Below are experts of layer 2 (counted from 0) of a mixture-of-experts language model. Rows are named router (the router's row for the expert) and show model dimensions 0-255. Each number is 128 + 24 x the weight over its row's rms, rounded and kept within 0 to 255. Numbers have three digits each.
After each expert's rows: "gets" lists some tokens that make up at least twice as much of what it gets as of all text; "comes after" lists some tokens at least twice as common just before its tokens as in all text. This comes from a sample of Wikipedia text that the model never trained on. Tokens count by the router's weight.

# expert 27
router:137115135123144143144121142123180163123110158091134123164131165100154056091156120104089155119125120113154073115165094167121119143137140143147145150151128140156120174139079113104115122115122119150152112085154144141138166080114129139146154142135112116151123157100149144118127124121110168161146129118136100111134126175112095159142109140105114111171121140122125177121164117108139154107133155142161122115134155111140118098122100128114126131119119147101147105119133146179120149137141067113142138141168149169156156148157152155155074165105156142102104180116149132102157153126090113119125153106115162148118105104113126142095155163136115095138106133133167159128118134138136174165105153153120178155126130090115103183088137185138130092157131116111126085104125131112120108142127135
gets: "s ", "a ", "his ", "an ", "their ", "its "
comes after: "'", "is ", "as ", "with ", "of ", "’"

# expert 20
router:142115162104158133149096125155146146107112141084134151135156187114126121111136099099113159163154126103128109104160130158138120163144122143146136129148159127128103150127108107111093133161099128155148165093143140149160155104100121122114146138129102085129131168091170152110120162124138148146133118119137105132141111143123078155143116143092144086134098150070152151140137114128123147089122139119156112123158157120160124096144122118080154106125127130096104096099172167164106136138167099127177132114148142127150126139138129167144114138119156168101106157152110088095139136160106098112109112088123162150082099088099138155087159161120085084130122137166136169107123174136143136173121158141141161127127125089087093140154131130147131090159087115113112131119136093108090109097137119
gets: "time ", "-", "years ", "year ", "ed ", "er "
comes after: "-", "–", "a ", "United ", ".", "th "

# expert 31
router:132107155088157126156115088143144150129104135108121127150186141098148122114135100105079150149143142112136115083146127145167132139101146134136106138139162146124126150151070092097116084170107092126174147116133129171133154066099121117140152134143105108138137151105135156105101126075117124136169126076137097109106117157083116173128145146072140096141120169097130138140146098126134126103121149102154096116140156142140119091167125119078185115092147154097120089125169130164121179154149130113161127118134140136149139136161131155173132139117140148095084162131118107092140181141116113099119139104115151126111088094120118157097144152115085096133094138157142134107125143137137155149124142136130150131069110117108104139141150151147126114144108096121103124140138120110100131127143119
gets: " ", "0 ", "1 ", "2 ", "also ", "3 "
comes after: "| ", ".", ":", "202", "201", "200"

# expert 4
router:142087143107151133147098126132123121145101126096118172184153141126142098091090120115096128134110118127097126107146145149131115139130150148116106165134178125149133137132103121106133111140112118156145133120183168160144132079117132112132145172136100098142127152108132187128092117117090156137151109116143085104096105134102094132130117139123158102145110145110155149145149099162132173106116130125144106090131136143160113107156118116111152153072173142071143122103157139143104153153145135086165150095132155166149148141146127158175112147058159152092122163161126111129150150156111127091111135106122151157103097086118115146093153168129107122125110128151131163105122127150165155149084126140149141126083108080119105181132158133145138091132089106134100116114106126112117119141155111
gets: "- ", "| ", "– ", "mis"
comes after: "\n", " ", ") ", "\n  ", "1 ", "2 "

# expert 0
router:150105177126151156157107096143146134125060160100138130142145144105133127112123093097110174148113125109096121111173115149144116136134161158130117170174162125143117145154108135107112120141082111125161162110134132156189146102107139095112131157118099122151152169097138129128142131119091109152159104093104120109123119148106125138128149140110122106167115139126144151154131093132153122110138158120167111115138182159167111086157143129112152112102140150088141123116164129147101157151143103105150167090176177160145119181142130159154108129112142162103108138138139109118164145164120118118095167118092139111086076091130141175100152132113112119161117126151137122100125148145141126182085155146141142117113131118123108172128146143179124096153101102124104140120136136098123134098139100
gets: "in ", "on ", "In ", "as ", "he ", "On "
comes after: ". ", "\n\n", ", ", "that ", "where ", "served "

# expert 6
router:137092165098144123152099078154146145107089155094145167141152158102135097094111102113109164145101136120124130090162134151137117138119171157125100165150159134153122149129116111131108081134123120136151131084142151153148164117117129121123157163130096096131121156099136159112124125097118156150165099125104115118118114142087074157147119121105155092173115148094165163144145102127140147087111135101158097097153151154154112099182133081110147108098137131092119113085185130147100158136127094096150150123127149144145127161152125148154113129115155162108098141128108109123141139145107101101111153094134145136090112087110135183107157147120112124142114163146147132102115151142147153169094149172159138138102113121116124157114165134156132106142118102123109102121149110075126096129157100
gets: "==", "|", "201", "See ", "202", "% "
comes after: "\n\n", "- ", "==", ". ", "== ", "==="

# expert 17
router:147133158088140118141097104152150118124103154104121149179137126092141123110149115111107135144115133093095123122158153151128127137118129129132124148141142158149124147158110091124116098124109110129158146104170131144190138068125145153140167152094108116139100139095137158098125126095131156139154118107109087109120084140104081152141114144131163110167111133098166150156134086129158123120112157126136119131135148153166124116156117125091151122132170140128110078112167136147107168155153114099174114113116156187142142130178123136132087155071142142113072166116106108126140135112094079110106136096126153136110088106085117153111162146147110114129106137165135123102118139148156146151114147160173137151071086104120115138124163131148131093173130125096110113150102135109111124129131090
gets: "\n", "\n\n", "\n  ", "\n    ", "\n ", "  "
comes after: "|", ".", ")", "==", "===", ")."

# expert 12
router:138077152108149151157107087155140141124109144092112185163146152117160122099111112096094150143148127118146132110164154156138130138121133151129126163145142135149119131160083082100126087138103111127170139104130139163122147094113154127132151146111106108135128154095123172120092128116099142150139119097126083115132079137090104159132142128129144089134111152107155137127154101119129136095133132113152115095136162138164091104155132092118159142104183139109129117117157124123093146145135122104147130092132170146134164150146131169160097138100180151102092183161135114124146164149112109094108129084115160141103085095128134140087158154143104105134114158155151137104101153149145128153090168141142135139070110087114117176125156142158126076133095099110113127130127117103119131130139110
gets: "| ", "\n\n", "==", "== ", "=== ", "= "
comes after: "\n", "\n\n", "=", ") ", " ", ")"

# expert 24
router:157128122107168164137101085146125150137109135100151140163153154122153085105129090123113145120138111136127085128157116160139130127107142157146134157180142162133137152114104117092107112140107124132156127093137167151131168095088168150104161138137094121151148149107145134087070102106147131154167131083134106117125110150114114184137102147064182100133105161103159158137176090133148179105099157133146111093147151170148106090140112121118150140098136177094114122130137141177132147133151096083143134118133138171168149149146148157138099160112157139097113152119136133118121139129105129131116139114135154166112095105078123169109133137117108117158101174150130126104118151140140146157113168145144151156108133085119108143130162159140132103147131114131117125134131131106122149087139126
gets: "the ", "The ", "This ", "A ", "These ", "Each "
comes after: "of ", "in ", ". ", "to ", "at ", "on "

# expert 8
router:141121161103133121159120120159138151135103134109147145142149134087149117110126083083095150147136120134118103095149124160147105168114136144191134148143138154148101137141106114114102109147097118139166141099152123183140154097110138118121154149097103098154122155099157151106105119110091134162151113095124082119098125163100118152152121157117139099149113156109133166145157092150137126105109142112151111129154154136156098082154114114104152134079172157103126111118173129152089158149146114107136130114142154144138124154178128147169108143102155149107101158129126094124120176127115111078105127114116152147096083086100134167114148153121107102130114145144133141093119150131147154142096157149148164136070137098096107162124135142156109102135109108090083118109128107102085138112175105
gets: "| ", "No", "; ", ".", "— ", "+"
comes after: "| ", "0 ", " ", "; ", "— ", "1 "

# expert 29
router:139112149112155139161105116147166133123120132091142131145171141094154112122144089126093133148119129118134104109158126144136099159112123128161114153138173147129110122136098109086107110159088087142154153132142174201145142126104123130120139126114110116144131156093158145109126131122119130141194116112135114110127111149087104152136124140118165080137125151097155150131130080149139151084110142118146114123169146117142101098150109102105149140106153161107124122091158132133100176134154099093150172111146153129137125156142132150161113152098148152111105145149140102075128151121112098100102146127100161121095093101103129158097168154143077106138098137157140154101113130129165154175116161159151150106100120105084085165146125146157135098129117116056108118139124115097108120136159112
gets: "1", "2", "6", "0", "8", "5"
comes after: "(", "born ", "200", "[", "199", "\""